Experts of a small language model.
Size: 11 layers, width 256, vocabulary 18499, 58.9M parameters.
Experts: 128 experts in each of 11 layers, 64 ReLU neurons an expert, 8 picks a token, a softmax router.
Training: 428M tokens, 6537 steps.
Below are experts of layer 7 (counted from 0) of a mixture-of-experts language model. Rows are named router (the router's row for the expert), up (a neuron's input weights, with its number) and show model dimensions 192-255. Each number is 128 + 32 x the weight over its row's rms, rounded and kept within 0 to 255. Numbers have three digits each.
After each expert's rows: "gets" lists some tokens that make up at least twice as much of what it gets as of all text. This comes from a sample of Wikipedia text that the model never trained on. Tokens count by the router's weight.

# expert 74
router:158048097063183136112141114108159097093123156170152121111155094103103145098133110130113151165083118131171163100198109054070202063132189068106113154142097177179125155159109125104108082135102139
up0:142146171147132165100136103129162150119129085093144104136135016085128095060143142129148146113075118141129151135103111134150163125118108155120072148155116176128117154148158105111182141141122157
up1:122117127118128145139154132130110096088104025117138127197173049075129125115171127113137125128113103148186134132090104126134095131115188196115162110138102144137132155135131117107176112181127127
up2:137147160138151157123137069142153140124145105077135093122125030105094124055114158124140151114077124141127164137114094139143184123133115159104091127168118179127113137142185096142179133116182141
up3:122114118099150135141190109156138115088130115161083155214228088120114112138186105134128158108115061086146133074115102122112128145082137141087192165155097115134139157118103153112123130176104029
up4:058143174110139114131093161133109143121091100179102128122138116088106172155129115129141090180110159161152109173112180127155063176090097086196151087151091147138128151133126121134143127190135161
up5:158133133106126067095155145116153083156122186118169156137107174144096160201058126110137145110103140121163119107108090077135166103096154084153107162180117171127135093100135189146125133196104105
up6:195123160113141108128167139136128069098069081129074090150158147131051086142135110108075141114113052103101157136131176100107143130098159120075168136024105084140147169155102115120097089084140130
up7:190140144130110063067177116105109065150134166087130074109122179121061145191060134101068194078105097111136168140110118090092177112100146082158084161148107127139150120131145146154062146149121127
up8:196139143126117073071167125114126067145148176103134074104114195124073140199063127109091194070104115118146162137122118085092172106107156073159080173156088136139146120133148148151085143151125123
up9:101120160117113148100108098125137169139128087142160155196145092097139111140144137133168044170079186131118108138105140106076151111122150137110121114170078129147133169141117072113114135101110183
up10:179116107094148152110123105139178162107141133150137046137120121119105132101108146102093073150130085159142107146135103144131153114145191141101146121131064052124136142160155115093172107067135152
gets: " in", " In", " at", " after", " on", "In"

# expert 81
router:198139103141103186051084120086091167124147113064133118127165089195128143185114152102189155118081135127167139135066115155127099092133154151083155104114122175160162104085208122149081083118132127
up0:086147109095062149116183106163114143095149081119127111112176105130094153083107167131155108154133097122150124059108170095099153136201113083073132170172160138157144168128139108170130134148152104
up1:189175114112087134102100144075091141092179124123139144158117133158101191161096128104134125191145120140179112120112122136175117139088064120105146105156107156143147094116125105126156148105155128
up2:086109111141145094103158103173143116119128125103089145117134120149168051128139097104136086099097185137077177186091102101119113127155141148185148121109099086170119119152134104152111129099157203
up3:149108201085072137118145114100148145138133163129155191142123114123102142153174151102176121172127112057098160097095177173137123136043087139133145123054190108133095123094107166124203088094077076
up4:084122166148154149134198119139232115136133138107096175101125112109108065116150095153120075127169174095063076146118088102108074129189153121175125116088122121202101140148100110146103150103139165
up5:131123138111084161112105091182119133087141111150085120091175159119177172190134182092131156154095129096114153116156119116092198075105163131121106082103170149135122137146167194123120150138108141
up6:112105123100105139146181067155078102079155085111136107107076138101091078112086131121123124135127110106131124079116183127162134138192095103075157135080137139145144173130120122134127128045168119
up7:206122135123100181118080157071110134194075130139141117123123050142050144156054179075107187155132092120179105141155058206148114140135110182112108108111124154140153122077129136142105126106132150
up8:172135151056109151095097105084089143118135080153166135066114157175094201121070172110147143130133144114190166113140080226131138085098112149121140119077129189129115083127127101128131120166115117
up9:092143119124133118162125150094160123124146099111119123120162161101088156122138156145166123120125184151136113158124252129110101090158149138139185159164175127129159078130123172129102139178159098
up10:151159167065112126149078144099111146143114144108159099075111115142167176149097247094133073124085125122133180159125077113165134148124122143115149118164075144050089132136134153058128121187153104
gets: "on", "or", "ar", "t", "at", "et"

# expert 33
router:111136079164137108132161093139097110113117093135106170126169137135120168126200127098063113088152165096134085146174176111145111075156130150154115105102116132152180156139082085172152171169093156
up0:055147133173137094120123157134101107157110120162126171192106173118117162172134095116109084056148126139180082133141103062105081138108077137118124100127149097158103138148071159167092168132164158
up1:113068117058136126208119104184098146096136108134114106136110100129090149046153102135101189108155127126146128135095140070093178131182155074171164083134093168169120142135118119132207138140124175
up2:109127097121149060117119095129072173154095133112118113168152096101165141102129159137145105052107122121103164130118124185090158098132135096070142070138141121140145117130177139076043080114187150
up3:097119110091158084130132103154121114132102130151136097115117106065106180074139134142102174126173146139076150112055132135091196147070176049165174060184087148135145118151182099120157100176134150
up4:136112195078112141111148134136132155138117213124119185121111100132124112161125138142125169138152133116145086094120121165121127094098174124131174158114119177124133117138124185132150139150072128
up5:150157118100152210121116182127115120136153155192156127098110191099103158095130170147154111104135152163131063091102148089117085108185133146111053189128157104175154111170140104163143178169074163
up6:121159110091162074128167107122089129135127123117124142132157072111147161098147158159178111076109151155103133125115125154135165110082148115129131064191155125134168114172155130092089103175163160
up7:108091094153208180118157192084126094123139138177159151146123149135103189122148092122168062099167130147147105111142084135177090051210154125062056148155104139173129164183147117101153130169153118
up8:093155128115161125149146095122113145142148128156089162111152163140120153137127084137178141121094099153129136134104156086185139122106083108190095160137169123140140102167113145120161167190148125
up9:159177124138207087190148121201132120107154158147132144065138121161148131165153135128140081123048138133118094104137131096150150095198131143095174105125076113112163145163138128136123159090100099
up10:133159132160123081106141088122121117141142133074075172126076093117148172185116059119125071099114132121132131128148128089176136108173175101140102115111101106181116175049057106123113118027129146
gets: " his", "'s", " the", " a", " her", " their"

# expert 106
router:123126120168171094163102123208153128181149120092134156115209132138160130131099078159076168132170111145148158162147145099109098150073090095152098170159142128014108113057076169151141142137118155
up0:114056107177123106121102203119145098190144152155148127086157138127142101129135139104125148143229113070137076078136154124103124143134133145137106161145129128122100098081134093123077152109179121
up1:126098130173085132066065129137135105156149104119154153121093150143139113109129132090076165092168109083160073107135118101124141164063119100101120198143163095124162129103072126121104150143146106
up2:142175120185120112083133097146080160154147149121164140115106061142167106114127118123088161120165142082130109114146081073102115152058113117081112193143147126116117089145082176133126128123136143
up3:173151113148215147132091142112160099119112146114106173085134157144106167136152107164139130146125135166108142133110179102119141052096079095144095146110099127130174156106130160129094123178163131
up4:144110109161172166136144196122149137153121116132125186136108136084154101118164154144130147128134086169121127143158186123097144061121085089178066194107043101120110108140063150148110128151126139
up5:132137086133131131098085126132087167158144136192164120123122086063158079112136137064131111178189142094172094123138164109121104143123111155129114115173130162124019113092110163118129119184144123
up6:125149142101088102206151175144104122120127141143190072142092115069119156129095126117135134164093182159133180115115165100141128210123131143100181151132130138142166118116153084137121083111072107
up7:151105137158120113173129199149157164151117145113132197166149138129122128094090098128102157109154117133137127091123125111115154149091162213171148125081167073114129091116147066115110170092145136
up8:154190168148153136113162055135104240097111150165153161064136105104097138123093114165139143147109117111134140131102119087173099126088148148164103130123166163109030130144052142131184129106105127
up9:160150175132122097124154066123096216156067129127191148111152123143113129165082114188094123139073134129118161140104131128152085095122146138122150175139179176106104104165049126129183083057074152
up10:207203104174136134111134084131112086135127152114160066129085138120184128156102119130103185095098142133141127129118069032143134121058127069138093136140128116111116102109103182116121115101118134
gets: " ", "1", " |", "2", "0", "3"

# expert 14
router:052146119151154099171096142126158099116159120130102042149121146130118156168152107141104096087145124131129115125097147150150158100154130150144086094147081100113169131050170094139140154075206206
up0:078178127073141091140103112196133141120129164175180117198076121139145112143103146136170077100149139112120140132107052165134145098142110157114110093129131170144161152160128129106130155110161129
up1:117084148168162139142174073185164092128152161125084122177157146168139151138098110161126085130104039150177119117113099162154115135079149163104107127100139087185118159143103092031164146140147140
up2:133047084105146123118143148136125118166152141184097126146088168095137135169153172180104173104214076127101144095102081102118133093133160153170134129137070081155157146109168131069097122110105131
up3:107133156135127138098113110124130192113121130125143115152101114154136182152080109091127064108158161176093072130124153178125157143112118131143183144114134150142126106159152080120139186144170103
up4:129126190141088141064127151167150166133136147119116128202122132160139187108098124135075068118189149154148080120132156145153152107117102140134151090107139139173140132125146083127098141138149133
up5:105175166132103115125127125158117144104141129110177111108119093169152175179126096093146071170181148168072119093112142134102143156153133141098156104144136178126150144146102073131149205114157079
up6:162108130173186067162099151148113164146113143186089138140162104118111106093204129125113173102104156124132193118094122105137090174093105155212154099148104125104126098132102116161115132103136096
up7:130150114150109086167052130158060119155116117124107152042128113112129132145199094122097177110152184156091165108091180106119153225144148131189124115104107137134123085126139179126149168135135118
up8:121134160144042073146135169142144156095132137174142105129142160124170113118118150078130124108190111121067138082092214152189160128096152137123138102101108106134173148117167155160163142112126165
up9:141111154218047104107147148129170147106141173140115150107143171136166114136122190086120133103152112162072103097099203148189148135105150113168155109083099068176159125100156129124152125105125176
up10:127160135097098149119088135151076133158105115193143117130177085067092109121117105155072124100181139141112209084113184141095159138130120138129155066086122174125161146156155109139180119107143095
gets: " ", ".", "0", "1", ".\n\n", "2"

# expert 32
router:169106135088193114063093102179131097124134164162161115130122120111138144145082138126114114106081160126180124105185123095117150166114123057127150183145130152176097173190130095139076066092120181
up0:143102160117125072122145168143118088127172166106150135132156134157092117183111184119115126062127157098157135099079075164152127072128148084127136122127132130146146145148171119105163114106139129
up1:117091149113121069111130146137109150136188173107153115142162151164113161146103155105125120114097167144157123133086092126154140089173139073116112118146121185138126132139168122090168143122091124
up2:107163036143121130147067133145116111150152158097109185159113143102111113091084158121117150099119144089154180124137126124165090135111130119136109135094179127141076145105097135136110088131158156
up3:180094132101075120110102173154147133117106128130144128129096105125132114105112123149136108126123155079069150086141098121156178137078140130121144208069093128148102157138142100124060127148181127
up4:141111129106084070106109131149168153145146121151108160146109087142104152139125092149126077093152150116111093070153078125171120080086105119104131100068076163129131141177114167160101150147131138
up5:153185122109128124136057116159189095123106119098098154129085132086118131168058150127129144163108106098103157151141082132187131158094133078134147168101169106117098201127095113148097091105172118
up6:112144134078121046075147075135100108144129157135102125167141147126118151164120153123139069143099106081157134087147113118122159103120166087141133131080124140135127149139151172203063102124115134
up7:061159064119135113107064074120102151120171156123144154209095102113139113149113122169087089138161143125136087108140094142117111112155090109159145095129079160135116150083141129138158107085202142
up8:073152097134084135117084091117140126095170151110129132174100134141084091151125140168099098171181158138135091123143117104117146141138092151158093137148082184118111134057145111152171089093184135
up9:185058189108154092113146150172165165139171124144157164201125186158110115151045137098127178108116174150129143127115129105163162136086152122153134176132148096147112121158172102116142111113115110
up10:173049132106112128101114183145089166104095144140197161133119142105149106159097154132105155123127170079054090112088077141115154120099137131148128180133130164149104158091184067088095148134179121
gets: " that", " as", " when", " where", " which", " but"

# expert 75
router:096136119154102106167132160127157109207113152138161048161117126147167101135124140162066178126203094135116136115096102092146143177075177140117081160104140121078080095128131163078133183115131137
up0:146108089169183090176096114166142119151057139156151093140181148127167127150099144126099193081130148165140116126114103125145151123069158097172161098130148125155184081108138141141163103128121109
up1:113101162128158193117154166066117150102094152175094216156155115133127128095106178160179108112143134095109085084128135137062068118085140138118136132136189149140124144197133094141183121137122151
up2:158172187137122147087075115195170140120149164192121153104127151145153094078127172118102104134121163137130134152133116082157150156105128089131094202073103135111121108098127153127161122147114145
up3:145151134143096156131133123137120125120156200206172155116105105128095196051148154074165112158105143163135108120125099122184115132142135106126096205127138128134078079088177159083119167167116189
up4:121191177132078174140167128073117143120114133163121115160114122125155088102121154098144169123154085113134133065116177208116040120029199159163144118074126128150129125186079129154192053166111193
up5:110099161161110168174155176128087154116196144138132152107144115123109169064163137116161098173134070202159125128162099166149117139177130163106078195096121097114131048128138124142154154152148150
up6:112154133064112116076110123087152079139089118156169073168158114139160100145148100120143133144147112110130102104072129181178161131107184093166134079151110151170108118116125134039109172112169119
up7:103206176130160139066054150183160107104177106165119153131127149148142103115125172151139076127123119101145129173113138084100196153127142107121118098100136116113165133116156146156158119125090080
up8:076150155110077134172135109056153097143111108108187052146115091110141157159124142077123127152156118159195146106112169187173154124066177155168133108157104105146115127121123150072213133118136118
up9:103075107116156126144140103139143125173074112146157172118142159080103100141172147127114132135125149088129131137111110126102076134053151123173099159127129208121130152147083122162077178174080096
up10:107111072174139127134121182129143172193152092141113159057119118100091142136160066127106145118126093124172070113099124107172169133176170150115074140144119133143143094116112116123076228116161103
gets: " |\n", "^{", "\n", " ", ")\n", "_{"

# expert 79
router:112101090129108154124146126117188123181136118063164118105140124114078143131110053162078180140169090173116152130120071083163134154152131088149111147157092093040132128130109103085057165133114075
up0:077069126113136130151102157101153135171114069131066200044182129098113125150129136160172117194175106145114077128172166127075146107137150125143046114127175129109156121121119109145099169152097053
up1:137187153145104162099114025129169139140191136106149148106089138196089144091118171112120112154096197171195159090110138120116150088116075113066150228117164164134153140132071121047136120141125101
up2:097114116114146170119151133111138089156135097143135172134165143075138173090078082160101157171142135129156132150143126080117114125064141137159085161135117098164203138134101139153097114164048055
up3:099086148142133136137172169109131034165145143125084175162188168071132138146127102142121127190158173159134127123162144107133122103125194182155115136087148066138198110111135103176128130125081069
up4:096124172110105118088195123122119193097147065147170082152147076113103139155110127103119156168162058085035157121101141137134057200080115132119158145097147094112136144121090167155136155140160097
up5:167094182114135174118105080120120115127114141109111169091057157152100152145132169140132130146116157144117152133084118149123089081133104081157148139099108138142147169172101139113118136098096116
up6:092121109103148173110149151107139092128137093147123171134149158071123181096061088170110149136136096113158143146133128096128140119074178143167105154105152109157182127119096146099111115147063020
up7:083206123140089101139078109085161161157173144085129225124129100130094189076093109115109135157148119158155135118129136167136128126081091128049112139135108111139113111114094101033099111181144141
up8:134113155126125148125088153099137063145096170116156172112139150191088126221143151142140121134159115114095142111095151159117111116093148081150158098113086137186118158197167091062116165090098100
up9:170149116169100143080102170135128138118144119154171197101055128189154091120196118060155152126094110137148115144149131157129128162138176088093116183139129122113140123126165152090074205104163103
up10:118085125139135063109167161081146093167139114132112189085180136128086118140187123151203111182167079132073138103144197162084129128160139152125113111085184121114122139116180062155072199114139140
gets: "1", "4", "2", "7", "6", "0"

# expert 88
router:160104124130107080100116167118120094119101151131102141122148184181160117095111097215077103073131088145072089134081088128155167146159155131119142136142107058100137136137150067121112128071161124
up4:073123045141081142111144118138108067138106154135066125114068140142149152138150131140164103071063177135122163125120152109087099163155136136162110105130182077132117128107157109179151138153122109
up5:076120036133079130135141161138071084146116137184131135129090118106143112140144126130150111071093128112139149145093135113109086144149126121122158105131147076120098134153119130142158118150134127
up6:134170168139079142128129154113141095133108113120070155140115181150160159105144171158124133091210152141163138130151116074077161121132090115133140154117171096129139145145174122185119117111145106
up7:093119089146077127160159128119125163130139121139173141138149100123178075171084054140120093108082127088132133136164139168116099193078165151181118118149156104150133119090161127100169134125114116
up8:183112163140142123140114155146077160130190111127158224149228095122175092115144090149084129103149115145154067145122068140190135072114220160127172154124108086124121137175105117069157097113101184
up9:137132107123136147076175142113103102157074154157157171130120141119140063142072119127112160112140115102140129150131083187149153084109143158101124154051157133139095150110142144183144130109137145
up10:172138161139115115171128138121099176121159125129174207170209079117162081144128064156101145120146107155149059149142106126198101089145218162140186125119131103142181115188146112061188109133116169
up11:146142158139116117190110142108095166118168108143150199174225082128171079139118073151099153105138116138153074153127117115189120121131201146117184145134131093140177111207122137061179113125125170
up12:147136174151098094190148146114141178113130142143136148183160079126141096136120097178109136144117126155142029132136125098171125120157195161155180133125134094169188089191179090072178120145137139
up13:122097173175123102158217118101142113123100153161142137186132125135092074125105161151112136090019171088128118138113150114157159217079125120134148075112110134150133154083143073162114187101133142
up14:083109087154093135151160096123131147119123128144130143117156109129159082159075065130121086074064142090123148130150153177124132198085150140176100105154151110138125136077153119111152139123120120
gets: "4", "5", "3", "2", "6", "7"

# expert 16
router:082108103147117096164133178144186106129179190108166061105183154117113119099114107080044130135223079150125124096167164101117096161139147143107110137118110100050176154122102101120123113117172149
up4:139072153140167119137175180148130070122110134147120158132210118130088128145076180123111104137132141120166118125126160099147080133143151096159176110057144113133165152104099084111190052104085132
up5:171064109123156116144176140155137074106085092152150158137200148155074147160083142165122104109086135142136151117071161123113100106162153132184200112045154122150154144096085128119176068081088110
up6:108176135132144120135111211162102128131179165104135112113099079116177101093173121087140072158142076140103146104128141155138121114115096131053081102145122144127154117151151108128102125055183179
up7:118182121143093145072141114125125154067137127109138092123166166110104156127109107079115067094172120129153086101161153083102153127182112110114125131094117141133135146124119183159174141114150077
up8:112053132122195117136190147156144074068114136151129145154219156147056140152094189123113102134152120109160103148129163102124106127182134101122213099072122151133177171069096086120145049124101113
up9:123144112127059161097135137101124118149102126164146118140129175129104148139088124128084108077151130139191067093125131114107092145161133097113157135096101101159165174080073127122108122104126132
up10:148090103117122096093087161096129068056123131126136137136134199121082088168104138098117052136149135118129118122134137086185136091178157107141169109079051105126148142096139021123102088122173107
up11:140181112154106161089097108125088146194117120168137105127116138117179162100102118116052123097115159109168078118149139094083103170160162136138127175094121073146135147137084199148129133144126089
up12:139156128141128079124145111135126153044100110116175093082171166079088112160112126057146075130165139088085132109144124114063156109159135124147152102073092148138147108069147153133135140121184086
up13:104147146147156105155154181098137130120073164113135113116086098123053141095123142134069124182160102147109106060091101133078139117061193144146108099137112139168145154164112163095073140183177154
up14:085082138126181195164200202136163136133148181144118152155155170118079143069085136117133152162173065141164128158150159149182144163132121083099189130136152102126106121171126113112182101153108135
gets: " ", " |", "0", "1", "2", " —"

# expert 15
router:163114109089170061159128081149120122109097192143144137143127148072106140123085106067093135165118082117109121125129167153067094112125139126143142183165138120158145122162107095115104093107124188
up0:085109132105156155115102128179126127156151110123144111097112087115186067101056125114162113176114119088155095142110106190080086179163161122094131120140086122164173107158098143113143106076114142
up1:186162169116138152180110069126090140127069182158093149091110150125143162238098107119047116146109118113185106140058141115113156119070119079158129131119148135114140122109151164178171100169121109
up2:157180139142119082130146130078127158137118127128115174104117156107239142229079145144137097148152113138159129105154125137130115084094121111116138125122114118128163150129116159181083056198110118
up3:135152105097162107126141092203135154154127138175139106105146089092090147142072164138118151181160130074096100115080130105125129177175152102124124133112092193147103119136110099162133129086156120
up4:144119076146133054136167119142181167096164164153175119188160125121109073144125127127084084193174123138088112115100145130115140088138143153124073171161136102114159117095137148162107118129180137
up5:138103079128118054142168100153134131089194158174140145182163128113114084181134145146076137184161116140104137085179114142111137065113135162163096128140136102085149110121146118154077108125129143
up6:120117127111106088080138105089079139124123157125129128132132164112081185158098111142106111066136155118115141144073130168126094080165103126116110135132126124118150111136129125105098156108125078
up7:110128126136122085088134104132072166142113139117140159118105117113094196179093100144107139063142139142129144158093097144140104114170098112146112136137113095124132103142134129119111135115136102
up8:111153142120143093107117122159108116143119084123114138049150115081101243154067139129106151060167127068115142123082162139143151143189142068168097103107081200141150115112119200148123120096170117
up9:121106101099157137138131133167166141133143143141118104126146120102111087138067170149139134192146146064097104116107131121109123134164175127083111142113096234155106110158100070143121114117157115
up10:160133147098130109100171173172142130141179116117136087109145087132121130111141134106128100143125075106124166000141108160117095144139140106096161059096072099128141179152087123135101127049121145
gets: " than", " all", " over", " of", " about", " only"

# expert 114
router:055151094055125087173089095154178121088144108121129109124038136128127128105095115135154153115110101171113159157128101154148140103135133161136175155139110093095116154173206118130116103135116144
up0:143104082129147109123142132137121113119127146128115160114116196156125127090122152097123082128129228122105119131149091171207165105147123169125150097127074102091150132080125108167133146077114135
up1:098130088134126119147127128155179148102126084154177151120092167094112065143083114114159148139118166079158167113104169159154164123110117164138180129115132119146135103161175135114188069144068136
up2:095133091134133114144125125165184152104134074158174153129098171106116067141076119110163147132125156079159164121111160158154165126106111166125176130123130126144134105164175139115192067145077148
up3:112149102125087138064136160127140137127170067162106201113131152134212135138111127190113031125158159112126072098164100176163145091123092105186149110137119117140110149135104103145129163132091106
up4:087153154112098129115140116098112162127151103107128115162107154122106130124118182099149140132089088171099074149171150086141134079111136075165145183082145099110138148115151120138139124165142104
up5:157175183135112120061112138129162085120157101124132116118122109159176179131109095207150094160141132144122118143098104118115151092123137121130143157187109151129123160154122076126089092114073095
up6:099130088136132118144124124160183155104131078162176147123096173097111061139077119110162145138123156079161167118104160161149167124107114162134180129118132123149133107163174136115191071144073145
up7:105148147119098142090127078140142170114155118120190119166098126132092107119066193133145126105118138125122091129082116102148103069185135054185144221086136103129105139148137085079121130121152155
up8:093162179112086113133142144088087088124163118085087076151141204125140127129162180109109092173114145163117066134183156073112167088115151168117152105102122121119204148054145139182147063169118150
up9:110105092119154135177124143165180147094111109126151130122087129073086164133099096085145161125113152100127178136097107167218128168077102169150148138135163107106150127150170146129178126151096066
up10:115152171115100123117143147109112104123168141093088094149135160093128152144164130105113141180119125162110107142171145117113159121090151170121149106121161137143170154061133180210143078172090104
gets: "1", "2", "4", "6", "3", "5"

# expert 69
router:118128092147116098152111092119129126187144141096140082127143095116126081081081125193093147119122124095114140176140126111159161133180154088140113138151137112074135143145128081139108138123144097
up0:148192122172133086154085089164163178151137120121136111087107138096125144135117211143158156145156155110125116090171149102154169138187146099117147082147138189148189144099104148110111152141155148
up1:097103145140152201062175107104096100124108151124060196166164172117097111111118162153109127151102108119126088149152097168202139117130132096160214113162105103098107142087177101111121041125060177
up2:133128146124144114115209073153123103114145151116126142155145122121109099113134090196105173064110155122124089133132118125206113109143130120107176133133090134117068131167131077113153093080080168
up3:130142091151133121175101131100094139148124134147115119110123126101119120156045079136186118132106122133091124137116143123138145125176124122077157135106108064119100091115120082117075135148158124
up4:156087095167189086138143091156157167105136084125139120142137116065133119139067210141113136112116128145118104125119141139148148054196129124108169117080119073123090121144113082125112063134151139
up5:101060111087104086072135155138123177156127135105155115096105121067078117127132125127156138102151090071135084136140177102086100099162128084187132130161127100109151139138122136141075091094157166
up6:151126073150120114154120128102132157141132035112134104192112095104108124141037166156122106132091127119115146129116141128123163122188122128088144138091137053122127100146105066114117148143180120
up7:114114159139142175093207100124097084128126137128061189159152156118109107108152108181103143131111134118117089129164103158193146133125135121131216102134080108116120132145168085109143054099046186
up8:133130138082081174145089112017100138123111119121097122129138115170150136083128145183168137146110199107131138149128151132111135171105146149131114168138160122133190098178102123114183126121114088
up9:190200086167105128144135143086139167132163047126141107132105081107091130142054155132120124136088133170140136123128119128132180085217126098076161084113137091125151126126117077106109103145126117
up10:143152101161159099125129186120142107173149154129117129099107113104113117168109104100137118153107130106128173133134166108053136068168102125167123116165159138108204170127150090161048110112160129
gets: " |\n", " ", "\n", ".\n\n", " |\n\n", ")\n"

# expert 12
router:157142131161176137142150133104161116170130097095084159128169134100122141078140128062073079107110121116202183115174131123157129105159134077131097150129136110130113108100093044100110184111134119
up4:132111140101163166115151152131150100127080177166165163124094127073118178108096114126123139189126172134132084154142119100069129135133107111159101206173160123099081149158087146137141108133106106
up5:135129160165148081175124087169086097143118069158113108214163078098091105092122097124119142117121126127157095180114087152145078105172222039102144089148060144111132109081128105142215131155118140
up6:155144108117120119119154153134123136092102128171112160128139136103120090085138147129144139025119099169147114034090044133210145128116141144106059134158126134146141101141139103120093110167125120
up7:105118139135140166083139129193142087143135120117130145154139124132076132090155151175091102088160114084160125170039126116166104150148170058198106121163158179142145154103142117143141144127177121
up8:120156124115130092129122188104199079140173101093136122082113200120164133136148118139145090117105087134153169106110149089161126180098144139116200066090111152104071096129153120157157180076129085
up9:176130102108127136097102171095174110228139112107121065090123187076140094095148132130126121106118142136135152079130149108141111161170144104128118079135122126102170100112150102148136180086137102
up10:152128081118119140204130066202043124109089077196136142176148083053150078169114094122100192066113166117151106107114070088086128106089126128205088126174140104157110113078062132101106072125118205
up11:147166130109142095120118204154178075185181122103129097091119176092144119099163136144152101097128091132157166088119129091155142188113151174135149068101116150114112081137196093111123176090140094
up12:114136144153135127077154144146130163161142102123109176120121095143124159090093142157113109109145056143124150166076083112186101136137149125194060109165115155155198165127120133163106170182138113
up13:098155176105160141178140147172152161109187109163143103141108131107132135123111133129131106093135157113149109133131198129114098145165070111130162173096178163138105108077180134107121181073139092
up14:112060113077130140175143090183051112075105116153150155132155094078083084124152131126139161162178184080121130134104136129192148141140189108140168120101143124106154090137113118147142114070067179
gets: " the", " in", " for", " a", " |\n\n", " at"

# expert 18
router:156131178127104086161123087122122119113131101177103094113117124169174035137128171101083111136114176121141147142182189121088129163127161166121140096106071148137178120153106178186142133079118137
up0:120105192075108126097171177173146106166127114205138109148094163160145119094131169157145172133175126139141166146123135141126053205066102145106147127151118141118132132142103112150157159069113121
up1:101128145073158144109098154168098157098084152131145140115086136127132123135134099117111108093051155113173123181116126102129118137145121122212191116146162124157207151092159103170130033104079205
up2:126131155068193122152150120159103180126073170170121161124118142092154134170147138119120120112093182096177107131120116127088092094101134083173131098111144137181139181062066108162096131102021150
up3:126105136123142137142124115144076128108071157227112096148127223085164111140107163124137107139096120113179136126127145142099101134139143114132114146086107119160152128148145119142084113116133156
up4:138069137169130102111209082086072209115088155110129180102104141151136118156125091149104081105092145161111131132112151120155145057161158116122151130153135138167137102137110143124110075135100135
up5:126078118159150053129147103208109120111140117172131093071099104169147119131140100128108142100124101128091155128131118114157153145154127131168134113112123099108147167166149132137110120061070085
up6:153085157167124115138135084089178159125133126104122132142164166189115101120129200133115061121092145168081082132105218120143142087150155145091143127125110163128079070154153145116185193130207134
up7:093084145178090143074153154161131131115076101217123120169107139132146106187119132148134173119200130168096135127113077147124041138101138128152089116146112082131170143119114156123139137081109058
up8:097141127080147099094114075190077092142119153166121117159150138072152137209130162106141155121049157106165078123111121143085142139112164124180162137156116115158226154090137100140191089116140135
up9:151043104146079124081115130146079143113105134144122174105108128164144114130160148151159092133106125134110131160096129099149147085135169116098201097157143128194142083163176151150127068165160109
up10:132091146062103086096191072152117174139130134186090149072127114152099110115157128135126124112139162153136128074119120108126099143140157119126139123178082136164157139105053108161178088076115156
gets: " the", "-", " a", " its", " The", " their"

# expert 90
router:140149105115127121140161114137125117159105098190086119089155144128169124166128124023094133124142125118109122085189178145137108108128133054205114121139088104146128136071109109166163149116073168
up0:145106094070088127126135099158168151145153139133182105133127088050037174193176123139096146143098142142072182085129122155135152114159095148140153173164108102129132146092171116138087129076158137
up1:136125178123109082133136083148113148126116173175145113093100122214166091098087129131116096162137147144109131077131131187112135160143137095116124162131091093141118131163129179151081129143117123
up2:127120164174114124095167109099132109140111161097143100159092158117093132166044169130102103142133145115133057109128180083107188092161160113118108085097070110147107144125162109148116073140127144
up3:099141163116096061207122091141113177132158134154124093085150147170176092140115143133101124151149131110139148113125204162187158121116255115130129165108103161128077117084153175168154097094123156
up4:176083128106094137077104160145177203128195102118189136125075121095114112152145172137141176157118096148051134127117169128141105096046100121139147191181166140116085148100120118101129103146117162
up5:097125114178098123116157128078136102156116176120165118135085133131114127166080124131079092170135131123145082092133162119148173093163178113109099055092075096144093156125162118151118048127138155
up6:136071190108119075109137089178170149107123135104092155156072175150162116145060182133142159121122113105064175120122102100117122157094098100159191118113111151160172115175153126109080127160098140
up7:180063119120088113143081166185191131098154142183183130115125142077154093157146186118149156132140120097105114122123125096120140097117078097132123139166140102107185150146154142125101179066122142
up8:159116107095100156101115098127170112167101133145218133115127138068093189106220145141097138098085122098108176079124143164157110109136108155155128171137091088163123153103138138135073169142148134
up9:134097152178061120101181140137143139136083106121086189109106176179201095137084133128143181121159067117058187117133138108176090164142084129165163143098086123130173115131143167112093160169119118
up10:080145054085178135106115124178125099117124094184092124133177129182137108182111116134117148121113116148104067124113130137080122132087137125148109104177118126110203152126116154144162128081151141
gets: " the", " The", " a", " first", "The", " new"